Weights of a small mixture-of-experts language model, trained from scratch on English Wikipedia: a sigmoid router.
Below are experts of layer 4 (counted from 0) of a mixture-of-experts language model. Rows are named up (a neuron's input weights, with its number), down (a neuron's output weights, with its number) and show model dimensions 168-223. Each number is 500 + 40 x the weight over its row's rms, rounded and kept within 0 to 999. Numbers have three digits each.
Before each expert's rows: a language model's description of what the expert responds to. This comes from a sample of Wikipedia text that the model never trained on.

# expert 0
What it handles: Place names, years in parentheses. Starts of place names and compass-word names after in/of, such as New, South, Pas-, and years or opening parentheses like (1960, 1998.
up0:520513534441509564500502526480533491578489435489548477523513510476464434451469547467492484528521543531485453537501442499544501481556541516501464515576497592490491519449
down0:511564532423483449470512509525486474499516485487548457505500457522405446497560519487496518519452441594469480471494497515532566477420479461522612519508525526477515521483
up1:499504509515459550496545456544504460520500530526480516499455471444529464466499462498517503522499505473481461509556573540430567554554486458506520500532506466490543450484
down1:521465560469486498497510475536501493505562527483523552510515548500498431477465543460541455459513493461428446487541469549479533481493485460557517541532480435533439412500
up2:499580482433503426527519536496457520442471505601428530516545482538496492475447554552504544524517443530559542417567489560511545537437546524570401535539515462503464388482
down2:457538440461483525481501553468560501562490517552508509446547551545443488444476597541550502516487530483468485519465526527521543476486500503550473538558529490534467461527
up3:414521474518512469523464637517510448462425464472541477497540485528484520485528460559500489382508569497499491439520483440534531476487463506518433507548489541483557522539
down3:513571500538560506462468484492533441462505458524439462520528500445526494663555442483534564511519577543514486479529494474540488532517524478445476425479548552539540441509
up4:532559543456507472554564469491452498551520461541508487446459534531532454483507508477460437444542548478483436613471493519493432537477517499504552494542481523469475482443
down4:482536570582445506533529516519478504527472593524530478505522528554501509445502477450483464503424495526481484545512432520560475531469516517483465479531439479501467513467
up5:496468368491580508475519542485496523497546478521556522444474543480511514536427489460444494505495481516443475546519475478523492498454471449482451538568527537431537439546
down5:471456487450469481525522528473574580478416481467492453546522531528591499507567518462551484488498507505466495441483532507528546467566520431529498554519449456556479554489

# expert 5
What it handles: Determiners and quantifiers. Determiners, quantifiers and clause openers starting a noun phrase or clause in running prose, such as the, that, each, some, which, first.
up0:491483463564550513467516455497498473541495464488487511490513484500492486540444536483495526518525468506462520561436556502493512475529558511554440490546490427566543507512
down0:518616483430496475523480532449496518516538510509550482545481501491481562481453464483531537514486522500445611450477504473559569463531490587455560541453561524498477570452
up1:514491478502434543482516470512555472500513479442535493534568526488556468525430500501506502471495493525469530461449505489555493442509539451507517482512513440510576494462
down1:517548474439544561519534513460511554459485505492468525500456463515552546505554493449528509431566577473489475474497449519543437496497454543448473478477478511502574461499
up2:481535535527492448494518518561440435502429537508478484537539539578471464449505457451519526523502474453519434456481528525537557483525572425490481485486547482491494440448
down2:495594492442480480511563572459519442506519451535462512513470473415557576514518533470542461399474513485537482533584475568504574520417560426416567498460545513461490509504
up3:561515468527515516524503542509515514459538568502497515488454416497514489538468525504438493513527508470569525611461540497507522467525492474543489476525517483453507534533
down3:499523513536450558463446531546504468519561460597543449550477504499531414455465455443518482491564515482510463516521513496522476581441447597432499483553534535541505492608
up4:488515509491513545476582457627466482547534509525480442514527497471509485502486519578465525521482522470509480521526480512527494435514472466486503465490474565479473542496
down4:477526440527497537542415519519483548402428494470468506484532525507507480510467502472465509498495534523424470553455518465510404503497535527497509542526509560533416519493
up5:493474522468515521485511502551556513514555583494527522488509530553495468499494495507522469463499529527466513465520490533455510467535488535500523448541508499448408437464
down5:499483449528471484568515512490581484532426501473478532457562416496509500483484511450469471531440488552515507453419525523478495461491566463545490551559518461493513509470

# expert 15
What it handles: Learned word suffixes. Latinate and Greek suffixes ending technical nouns and adjectives, such as -ology, -ical, -ation, -ism, -ability, as in technologies, musicologist.
up0:450529518470575523433468545438531529517429557500476524568506454551512513494534508489441489512507518482461478462557524540556478569529495498589542492517519539459486504455
down0:465543483549492460423534516502529586475508529473499483465522551419499542538467471461456553472517491538521412479512479544551487518466474537474454482460539503505525482434
up1:532543496486430520527528494483479492514462469527479498557466480476517433584524491462518442503510516514493472513496520407565416578495551467511538579465490523452482485506
down1:482520530481518450515450465478580546479533504405488547568431555530567449517529486549543521502559537480441517576518544536547463488499537583482479559500552471497478556551
up2:490452508473493536503514478457475457563465577502572530551536454421590508593493478504532431469572492518486511480504500434452470475440498466573400485516439487450547530502
down2:519523510542487518512507500475464474444542546523472496541523496496494521467478459510486517442464467507579500465463515518534543528498491460499512530564454480553489507494
up3:493492496495570500498502488540542440393505511527513580487492503523500458477501509425456525496485480549451541533490519528459481527530530512539517574430535445472483514449
down3:435462474470414490531508512526497464468478541549433563495487470458454523465408510473554453504498473525517347449496491514514442534489499547460481508596528539507522459526
up4:445564508499466551483460522489457441570525496444509580556465485516523483527443459509485477476505511507512539519445497461425508440469471485502504485499547518490531480477
down4:534495427523527503486436531479457518498490566513413565500415538518587435517504478479458559529557507550562513500447516442523502525444532498471403579503480452490524425529
up5:485508528519550466449486460467596515446438458474543504502499486524449432503479460556499470517543522521507472544544469529454483514529506531487483521471541496467451460477
down5:492503489560436492498536569493401458494501541512467519515497520521495553508492490462509490527457460542522537449469537525540590510491481486531506516527455439541539440551

# expert 6
What it handles: Prepositions after verbs. Prepositions and some verbs in narrative biography prose, such as to, for, with, by, after, into, defeated, went.
up0:512564570481530536503451519495524494498525485523478477573573631528522407545516466496540549464491439471478449446466489498515485502500454541459518378488476493483473463467
down0:526492531552498424545418566467526437512483511473436486541501444465472516568471598559502544538558556480423551525490459465463503551462531453461433491411515489555507509510
up1:469506521489471545508473523486472548545460558463523593487463518505453470486438458483490560524553520535476477477564629473537446494549549498532471493481448462476448479488
down1:557483449517464484500482489475513466448511464507532502474484520488544533448536587534468430445468474523476488523487427481473533470469480514456499507522459503539531518507
up2:437546465509541513524440480461599487458474530575467548475565531456500491516505562523554502453489460524502485497461555525450399506490499512516519515582475553489513569533
down2:448545563497471505490568510519504552502522526460449545474458482476607450505421583509528522433428517508440513523473521503523498556444457464472475556480488444537475437525
up3:483506534467536454518518512431482564520518512528428490463484388490598583498466524456574535513442496470495493462469490502473452507465537569470546589481510559512491530514
down3:498488481454461440543440625542500497414484458453487420455518585514564499574512504527503462454477530452483497511579538534457493583502510476520493465554471494549510476528
up4:467505500512495574462525469497516479519487546537486467491560529484534519515517466470498445516492589507500511573480495488478499536450536549478484470435457454460529507520
down4:486486451499586463438439535492489531476484415529539529448481500443438488453517533505518459465417477481495448536449487497509498446492494458536518530497487542506453496380
up5:522539492518510471472447547467531539443549478517490522475504556546512500554495545500467520433465485498416522482511474528395477586529536473516542475433429491521475509484
down5:488488438552547463499491457471506465517556530453548508526546506508499460584462464507580532493491517610568457462554526517458493465516512535566448484503519494493490543589

# expert 10
What it handles: Word-start fragments. Short opening fragments of Latinate or technical words, usually after the or a, such as oc, cl, Par, accomp, Exp.
up0:470529508535503527514557507507524464539527482488456552503558437484524588493519406513559534492520468532513534500430469521533511553522519502543465516457566501513447464585
down0:518511513480517462507532549531512483426506521409538491510596465489446528499529480486479525444457514503454531522481505587512510524546535479497374479483563446511503509518
up1:469414532445463495477531471506546538454559491505495486555475508475423511484447527419546483440461467491439442478524574533519530474498533467518461495385533542543502515506
down1:510489515464464519498496440423494510533462542449517502464502437467455446540395528564592499563495512474520354533556467498495566507488464497528442500451526465478509498478
up2:491497460501499500628450460490467425417444418501554464523440547543452537493511508512492560542542469509491406463541491530528465493494487475486522485492457481514545515500
down2:466511530497540503485516516510407474534491563510535524570468558449517487550504542476514537538614482432440442483567495507566494541503555458532497541442502498465518447466
up3:458465526493510437506467494539517522535537511512538551420548495464573423462514503510487537419620554504574510494535425536506481448525542491407580490517517479473482508542
down3:568429495540493501542451422514473499411519454479488504482519472502501523532512554461527532497498574489547447488455429483566537432538423523584492513463427419433458544552
up4:444505496509446549535504556428509432478485425539525486456512518457535551440539526434477466506474465505492561457489518515543502465502495452474443432635478483427439528507
down4:529495521542448497459467504490500491566507560482563506498421533525431564500441526571539468484464589564445462535543457479508500503519544461491540519556410525480471529526
up5:509530486491468421492506504465491526611525501469462494499419526533540420504538494419522474629534520558472566495558473535548551481510571533486534552554471500508532557548
down5:478537480544551532522454517491519508464499439446433513438472561513431467515546506517492527513532443526481426547533515508487473481514533493510482436535416565441488524416

# expert 12
What it handles: Verb and noun stems. Opening stems of verbs and abstract nouns in explanatory prose, followed by endings like -ed or -ing, such as determ, compar, pro, fl.
up0:513521481519522454553521397474549435522492500522522523490537526537538490494473511491549577483480542440516447525565481538505486508517508538506492510476512498475562462583
down0:621474472503539506522420465454546471505444552505493399454470480519540464505450510512505525512521469508460496526463544528489497470538445539522471487472523497551479474504
up1:444472441510546493514428524494481499517520454495520576510452530515458486457525454489508459543497528441559483410531536521464460546503533458568546552497527482507513493497
down1:495455481510573523540475489427512416489485472572554443491475523519516535601505491495468511515467474534515532486494514440499525380515458450438557484522503518536554516560
up2:492451493511545563542491524480466550512485405535503412459489486444534547479423490424459512471424448493453448531532410512519519456498519576544508587485503525449509469551
down2:507503490506520438496482485529575476561508539520449524495479440522455527490538487473468481511416516403439532518518516517463517451528482497559493511513483521509517447414
up3:505524507534504574488506437509518538521530539529486514547466489474514461549525530496524523521486491507464563544429374496482510561491450512550483506484498521502526543522
down3:503478481561446522522464523559513494477510596429578472454448571492448496507453490358570468498524474495546491485500541530449490472565486448578581520526514494466535498589
up4:479472435476548531547572464499581519500512455575493518478390508550495523516502544473508517515525487542478525507509478442481495495462488503505466429554504574523528461475
down4:483509443443520494460425517481525469494423506529524440522499516490372477493500448494503456454546537519449504487511523528419526495487505494576479475483556410508442476461
up5:547477500451449481525504453501526431558509515548526556549444465503477502491555516541530421520533524474510483489495516488452541559579476524474501531577503488462522400495
down5:508514523474517538525545477453527521451513524514581504519480537473479488453529485477580463493497537547535448417537585477510512547546506538498500455501586453519489538533

# expert 8
What it handles: Common nouns for institutions. Common nouns after the or a naming organizations, works or places, such as film, team, school, government, news, station.
up0:527528496507538505571494559477488440535426513518474557421506514445535546513508439476450557484423443504454518492548486559541523475533549519425448520440491462470468481547
down0:454463500414494452521411463540513498535563600460478534443541510505450448423528494549477482436489532519541491495504475558523526491483494484482556499457498517499492530491
up1:472489492578516452481524469477568559460453484517500548452542513518460439556534517461504462472508455523493471509467484479463535500551536558485495483568466479494505443516
down1:472484458466502582581549541561437565465489460498490475514589492482585436560511512509490532468467525415449521491583489449436480541480517448483570550494503473471534473495
up2:462541486528538562514530519472547491517497594458499487551540457491511458550508601467556522452522479460441527494471501533485545533510449447509511449491473498526434485495
down2:546532513507527452565502587488571534474509430452411511531486468467449444525489539484492522485433533452502550524506547505442498470487514475460514472524388557486521519492
up3:448516486486489507520460541567549535541473466403416564447527540507504496455588488491480547447544489477476538543463507480467546468548465543507451559419585567464566509518
down3:532452540572451461531453537507511434457512509539524464577550496482458533478447574582476457528469497484501493508460449485480507526433489503482540454462534498521511467494
up4:546475423465480548526487509522471481548477556565471524492550546395406483582490474510468488488529520516516525558525468524445414486483507463481498450494509489519518491555
down4:520482480538518495559497472500464534442517518535551471554514497564502467496487486463549464554449470523470431496551491458471498505514440569510437485526487449579487528526
up5:507528443468496535505473510567504475474558550518532476516512481484514501431459479591561479418514526489465536485428506521551575510488544570498505459490538512481457491476
down5:477478457547568574527490468482474486474458520502453596537550523493523488624446539480506529490519460494516544475479524518491518486443498565537472545499491476471487474537

# expert 3
What it handles: Mid-word English pieces. Inner or closing pieces of ordinary English words split by the tokenizer, such as f-el-icitated, medley, Wings, Huddersfield, furniture.
up0:467497528450528512542555472504586574520521440521477493534535486525540537534512499527471457498393438457482454453535507496467548531509513481528551557453484513521627501549
down0:472536543474424464481522441484521516547451476476464559560504504519497544440542539529487511484454449477462530477524420562491490548492436476431548433479489461538524466462
up1:556504453504542509474485489553520484488469471422523476419576535456491486529481406463482445509478501486482578484479601421470451522440409518600537502519522557417576495550
down1:513511450521589469444475563492490582516485511519483444478515529522528433527438394516488502561530495532384502504556453500467512541530520525439490545572515470538483493552
up2:532527458448538642428542546520530506537514513502504499564450503483518594449458470542508506531513520535454448529504547461498482404447528486523494472458490507502482551531
down2:493505519514494503479522538506501558485494539496471506541500533508533547488518517415490453489438595517494518544522477512548469557522426566472531514535466574492493467544
up3:503487518527499471448520486486507485462538528442445512496513493528500482503452475524536510510490507478555479446434508498471527573480432488494592497580479531458538488493
down3:513510513491430536508584525449418533464412445466533466476497502529504512461496499435546514498533533534591578422529508487517431490537425451486484542502452460528444487528
up4:498471475522495387488499531506495500495504508441376513496509534495475476505436431545455485510470466473498517473535486508524445548538508389474494554530472536534515493498
down4:465509505507450520469531498438538526461493480492507544509524503533454473492484530496447505512509545496564517564553487502540457509464526434457490480489503488516426485542
up5:472572552421525518581581471468509564522586517530506545494483498483555521566473450550506454544565502464512505461484540494544472498516549529478495474472474502519562478539
down5:494435544517429492439467523561424552454472506512583541581558493487470581488499489490459489411518546508505547498521439593508528468511514540549550539500472483521550543581

# expert 7
What it handles: Table and infobox headers. Column headers and field labels in tables, infoboxes and section titles, such as Source, Year, Total, Votes, Website:, GA.
up0:458431490452499420477548474540491489572471523530454528456423495488492520503553436516467448512495505473561531550433464507566513512443468473524563503458513498515465535527
down0:533457480519501530516507439487440415417472484548519522476570523521516484404558517499558513564504515465522589508510594607512507508552453521520449532455449587503506529490
up1:449529508504460534467507454501479500546544546491439486518461477515497496485565579482567531597474537487490460556566547504509541551502480450484535546463520486438477464438
down1:580491430529484487519533522508482505503435475543458542476524483486493473436589548517573509473505474457476438483457465562523439450458440517545534508426506493525530451463
up2:465451468562485489490504491456497499543555503543546567528504491483472597521443438490515520522408431537512493523526490515476452478485526475517525515426494521485503562562
down2:459509426445452516419533529507508594489453480578477503487478498530426569506522482449532497499413473433564553508478554492472526463472464493468531488484505527562411504538
up3:499494583456483421452506462479535536535474496508443433487461464455444459431473430550547553548463472525442500536531497550502470516511468529464470580485450489533535513508
down3:549556491520490497441460587491510480476443474491508479489510460464508545471592445608592520476493462494449461531521466507452472503485514548470533573526431518506511526525
up4:428491502455446479490514549512460492508487483537493494539531553462530519537523517502467495463469443478426454457550517520493437528457461458538506471474512539537471596472
down4:564485464498478454517551505497462475451514463499549577570551493551483450469518484504475456525508510491462567442466464557422470513551437485509554453506482550529448568492
up5:479487528577506495491477527537466531570539534513576513500447511490429562552476489536494471414543509493482534569448521499492493480495513445490571538566484546471467481471
down5:566482498534450565518463525431463491452502476504506566501515491522499529470543464498526474486491517543481447469500500471344532513495477507460447488505477538535508455429

# expert 4
What it handles: Line breaks and sentence ends. Line breaks in tables, lists and between sections, plus sentence-final word pieces with a period, such as season., ing., ").
up0:454522451453533497466434518474516472479482497509540540509560508482533524520560556474481570484513569501475533544511483577524470497469524565439476542517533479491553523465
down0:500542456525548459465454457457519460491529473538524483491487541446547506525519552526457537497499529485489527554500488592527488499464538501467462518515501470416516450517
up1:470473441561531471482542484456558503523479502594502453470458441423513467492579523532493589472438456505552519515447498504519400511504495494430481472573408533590539536547
down1:444512489626529459473536452412508500505484516552515458462527475418592497468557513513474517487464527477510504491502511509581378504533475535470521516542461583494520502510
up2:460484512504513517511539428485470548530520495509504545499532391528520524468442493521473455463569441489436518476498458470446464474501551471499542534560478522502542513503
down2:442467462473534477527511499522565474469547551471440455480457529494521542555552529484455464515522468474525541516535458504485417494527441517547517542497472546522612526487
up3:557457495467527482476535429531510483446523504632528507501539464470507534574541525483536444542507458439400544480539496514498524502430521516475519441431459485520509484510
down3:439482545519407518485452529451486484548523477446467451487480571481501508569486526468480479553524466476518534491531472515514546560412452531534477503470546510534515498437
up4:474554403483596514532482515493518564510544494571510499502515415519474550476471558456434448575515490560439562497508485517540548518502502579505479521576475513462459496449
down4:512543496467457530483580548475537515462486515459476491499516464476478435561537581539486516468480578451500476549489538494520427608464428493540524537527514440459491464486
up5:492527498511556508541437459429445514524475507525446538501478405508518573501439499526458513478494504536440463487497512541497520476513580432500499476650489445468493513484
down5:554401481585458556522473431546479547458485495447492494486538428476476486464514535502491523503506506503524500462554474453526422508502412461495576459450512499491508424535

# expert 1
What it handles: Capital-letter word starts. Single capital-letter tokens opening a proper name or acronym, often after Mc or a table bar, such as Mc-S-ween, OECD, PubChem.
up0:549435544530488502511432473472477513522562488460522449527514437545501553599472438516536489521503479476476501455540498475537528546510520455528398527479453601410458507505
down0:473463556455601514484499541478474530493470502537513513431504544476483457517579468465444542495497484577449528505593454514489506492533533522500536556497482460446533547465
up1:537526457446516517542529504482549526516564518480459509520549552468396552496462532536446480476502478408476479471504503498464518471555474524462464554453505455506518531524
down1:488473456522592568472550494512513531542516512548427422448486510489455519455552584545417494474478491552503488473492496492506468507517498499553447516534532456506433536555
up2:458460521464507444480557509575480514593568468497475456547481529502510484448499536546470520359541551479526514494476547487534437442575459424487530430568464579500505444559
down2:457535497525469494552559468540536458518503562442498432535520631519459545540527528470507526479573479510481538500475474547423544505509480500531492459442429577531511497536
up3:499516523530547541514516469457485519558575571510493469524542453478429408524489501535506532485526491478454479518550521530490477538524518456541593433520492507496478492501
down3:497510521502523475520470419559485591503521504479498451557453405499502577469431454431518495411476521557452529509572526468560596499449504507446435629474490470534556539487
up4:456499534565493555588504511486546482475506527479537489497442411439530476527414490558498472493553508465483457513470502499483481477447578515464519514542463468552494531428
down4:475493581469460555478512497491529473529459521514452496526496557497435509484465528445473488476436509550494502436484459485544623525441414509548534509495515507476393483507
up5:503556501513481524529608509502505521496526491446526509459563464523544459456454591531538515452477481559480511546502447523513525481475431589472494504498500493441447527461
down5:515453566480519473485464449446444486491505541436613473482490490484519559534540490573520521516440489548539518521476505591512536473512518466560484500477509543511547463461

# expert 13
What it handles: Foreign-name letter pieces. Single lowercase or accented letters inside foreign names, mainly Slavic, Hungarian and Japanese, such as Vojvodina, Pózvai, Jäger, Matsui.
up0:488438501536500550487556489494471602515484444549460481480530456433471512490434503482525431520482502454507552483590564515504578500508459540544522564522418498500503512491
down0:513438495443407454504521526467547494423479487455454494491504554480450515534456511474529505482545496434432443492461431527529528465533518462462472529525538534487542528442
up1:482542503588572505525505452500491508507506480510456498446497448521607548553495496496537537533493497528491557479540455424439508476458487509506485484549518514446539543508
down1:488575556533458511535439548510501560473497450497509532437473544445474474555523488527499492559502471505502473512505536435520531521626578454618532500524504467538576500511
up2:472544502479468538522562486578460493506485453511463527505497550562475555514484472481513516469555483479523540538470523525488497605484526517509455561548510527534540469497
down2:585513424487468522542484516498549540546514502534438460509426496501490458466539547537479493470459514500548503475518464526506556431505479492588572496531478460515513496480
up3:401439510443464488541495503442511501517480496531488499522507494539544473447551559475546518534489539484459510528517478488541510595531541481517550507491500530549511523520
down3:461564470555518536465540535546523446485493581422552521565496464582488533464504484485509484437475419552537516469523588530500507404474473488489527500427536496510439406511
up4:478534450466411436488511479457495500506445499545450478548559491542407480537478544518516451563491441472474480497512526458483556488455457386429470515539489533490513533565
down4:451595480454540530518557497462480477506463552457524468472496544476486543520443504484544469539506549556548430470475473561488518421458546485453519414564510516521519548503
up5:480529464543577500506525511545436446572556474457472456524454531494528453504450544508502482473433467556498525521533459504483508522471568529474553494467459428501481500476
down5:427496581538532515515493509487589492496570521563528522469503549421516471456500525507545536450579581520492551479543489553528529400525491469440524495488459452484516483501

# expert 9
What it handles: Adverbs, negation, number fragments. Negation, auxiliaries and adverbs after verbs like is or did (not, be, also, now), the w in anywhere, and number fragments in tables.
up0:475535534499491429574527491531498503554477478492552548457473503523513513494495513495542467457532448477470472471513536542545467434511576448546486602536530462494492555538
down0:501520474465500540529475529524452456486463481497525453478435538492490543557559455558454442511493516478418440505500568445429445604495506443467536514512568478517496551504
up1:431594535446512460505481490426500497511481483464498536419454523575501429457571475532528472443453558497528474471527531519465501492524563542492452589456475452502509528428
down1:543491575520500538509436603484464449482497495535529560492505483484551512517472516472432571530460535496478520560504440492492502480515485485581459470405536455572502454492
up2:524556542522521576540575464494514599489449493468428494548512459490509480482510469557521543485569554543520542501499503443421420502484476508523471474526488537546462475475
down2:524480525455503509497497471490489464519511432488518499514466474554517491492426501529441465532526461435461487531435495522540532494466475483504547474514535504465560505584
up3:434471512473414500380507556529476527515507482518465503467533508456451478464535465433469429500484536456486515471476543576448513485514547517479518479511501505517458501590
down3:518506490468519456541508547531579533502553427565494415474524453490482507473545507533445546465534456435551542484505437524441486520457490488578530530479506550546513573527
up4:591501456462530533527540495556494498452467473528462521568525495450558520523497475501493518604501545554552507527405410515475479490505490479568474589504445556514481534475
down4:481543513452523494465558473481511528581527495494501492447510454487515477534526524482476569518445498447432548521500508471510520468443406453466485509465519528540535547499
up5:420557460544515467519449507529529528478422412420492552499504425443492544537430481497447519532445553472525482542544436532522454551516503542544493438509516529481536499533
down5:462496440443517418496523507492481484459596497487525461574395583477467522516512494554495553514486463481510468516476470448507498468485473515473529418561459490448560477407

# expert 11
What it handles: Connectives of and and. The connectives of, and, or, & and trailing commas linking nouns in names and lists, such as Court of Appeals, Bosnia and Herzegovina.
up0:507519505521479508469502554455447576560527484543433567486487477527435549520443450481404497408508479488590478631456423461484488490479545451536573556500531547523415479507
down0:550522551458519432544446495474524553521492421438483457469479586550466531436563545474546556431489571478510580516437490473481456487510478578524504513456534583503522545486
up1:518472413421498490487427526556480562475507498574537461525513479494505467508506533487528538575533489499512508501513461458548489486535480472511492394510486527542517575501
down1:455492568536521525484487570448514501536480510441525558487541463465506532556473562516535458496502506544461619523538581538508524533504476440507485496470520474473524484473
up2:495520489549533420492544509452473506536436482495479496464497528536414507534441502525547497512422544453473451472487446474534476510476496485562479576503466541566511393520
down2:518537473537536556503451530424557521483516511398570499516505498459546502428493489553535513474521452479514437515569565478494452421486516455484549484479521598467525503579
up3:521498510444539539564484520549621495477480544542495428434505439424484478512476543563513527531456481424477440522468531498493600451489486583455489471484549489530511529518
down3:568483431574498536518533530458529488511487442447550528541470578455521563511513487467489489493506523491457531555513574552470535464459542499460616519571476536486589436452
up4:469554423526543482514535511502581549513454468440498462498474529464513613519497452408483554518502506437479533475502464571464482579498538555497483448529536500483521536481
down4:437477483463488501481529515510544512452561524532514482456524524495510421530517558529432424525470472551557488473491428491525467407442521469532501542534521526491472460484
up5:512504466508489463514512449567501475525498556501522494515539583451494540522432514385544497500458455504500530476501472478517549450400471543480518520502478518469440513518
down5:518555538515554475574436495460597478519487530470521477505458526476475503515539543591481460495560529509630507485513493513535456488519461478528496505553444424424494483490

# expert 14
What it handles: Mid-name letter pieces. Inner letter fragments of proper names, especially the letter f and pieces like av or und, such as Corfu, Gottfried, Mavs.
up0:456478513480379414486528590491527525505545488554512550459534442473535517483467432488420483482464529499479486406471413548564518544525529508464483497467502475489505554443
down0:509502515518553511569472568431400484567527550511468490460520543515517467444551496585443503509504519559480484518544587520473448527501424456479480529576456493472506525453
up1:547606493505422495523535443542600467462465570549560495526499471502533496448465548567468504493576474429432499535504493480497491491502458467542574433479418476508496490537
down1:491444503505513499493553471526497497474450513509516478457469484412527481522473413472478510456502509540536508398534577486421472444492487488568535540520557422525564521571
up2:488503454517483569504524474462455546526557494428464478548521479505551416503501423539480540554457538485468495523531480517561505578502486517445502571500456511489448541483
down2:528539544489480427513571545528502491494497564468566526498468539476429541498596520510552495551493480504574544463504505517446511509546410591518487542433480466531538551508
up3:496538515557456503483476508517543477491474527459537469513512502493473543491455464429531503556436484547503476494460513423517530569456442488442496518590527463469467451492
down3:506490513535471541429568455491465557398468563573449485534525500502537494513491432535501504469497461439478468494554482453481501539384512508524536449518490468515492443420
up4:485486456412514561450523489415560558465535505462454502504484547492548542532487518518442535516504547458488522454506496490487532530508525537503447578420489393460456497504
down4:516547450563430472536484507469500542505506525458415433540464542568577525510489559506521544508446493483501474540498582492514498492473478512539537519435497556540444506461
up5:563475400522489539498496567486533493524490516546454470474481496439459551540560547597487484462503473535489493474521514518543480494557490487475577536536531444495437470476
down5:536581456514534504526488520442507431517469526493478474402487399445491495574528486532426517498490526510488470434566578522463474438456465450513516466450546512490473480520

# expert 2
What it handles: Table cell separators. Pipe separators in wiki tables and semicolons in list-style rows, such as | between cells and ; after Position or scores.
up0:573572457457474532537512447531484485460435567522445463534434479488474520519589488500491475391518522520507437452561499562481467506490521486501521554526519486512515479489
down0:546412490402541514511483499491525532547519481545496549581500455505476488501474569524404627549470499479457509534483525501564447521518444488519456472478568499534476481490
up1:489486505474454503480455501485522509515441414452555455424520544486457502524525550537519585510469456465490493486539502514479512503512554516506473520479514478540425535478
down1:417534477507457537489448538492500475549518386492498535483467477487544504477513426527520503556480490487580468494500448506480501506462558449511481541459549523464463484490
up2:612571509507522442498512535447475474510514519558559500451498508478546470435545502574477425584542514512452427466458501384473547469455464481486544449561506474451516497485
down2:503505543461521543569525437574498526494479490479501555464466511462423493519492473503521536500406467472468533519499473538486525526493490501466511468455479506517505568469
up3:522505458481550522458459479532540476468443540490496457496528423562474515493516486519553475464481433497458530514468499501562431548502519405429466444501560424552532473527
down3:495514530510493547529535467499385442517563475484542522499497471497508475562429493474461490572529498478478540456536511486488578463535473558537483534579491494523534523521
up4:477554491516488534515481537516596518535636440465463551429498539477490481495488494475491587516455491451496528494449470500495513492551483494502545437529511483538537537538
down4:522537429414506515548448576472502499518520498515550531561491597525500462455507474437486439587448533533414463473544576510520532463533515502489529483452518475455423516424
up5:521477454578604460475498457487452520535500467516427546413468441486494515444408482596467479475528504430515477558477516453509528541513502457525521545546497460484424521503
down5:408433487544491430489446473519486472512456559505458433482488505504504462438515422502461456454428511503533492506508519537570581551500407451604381520518575574519456438464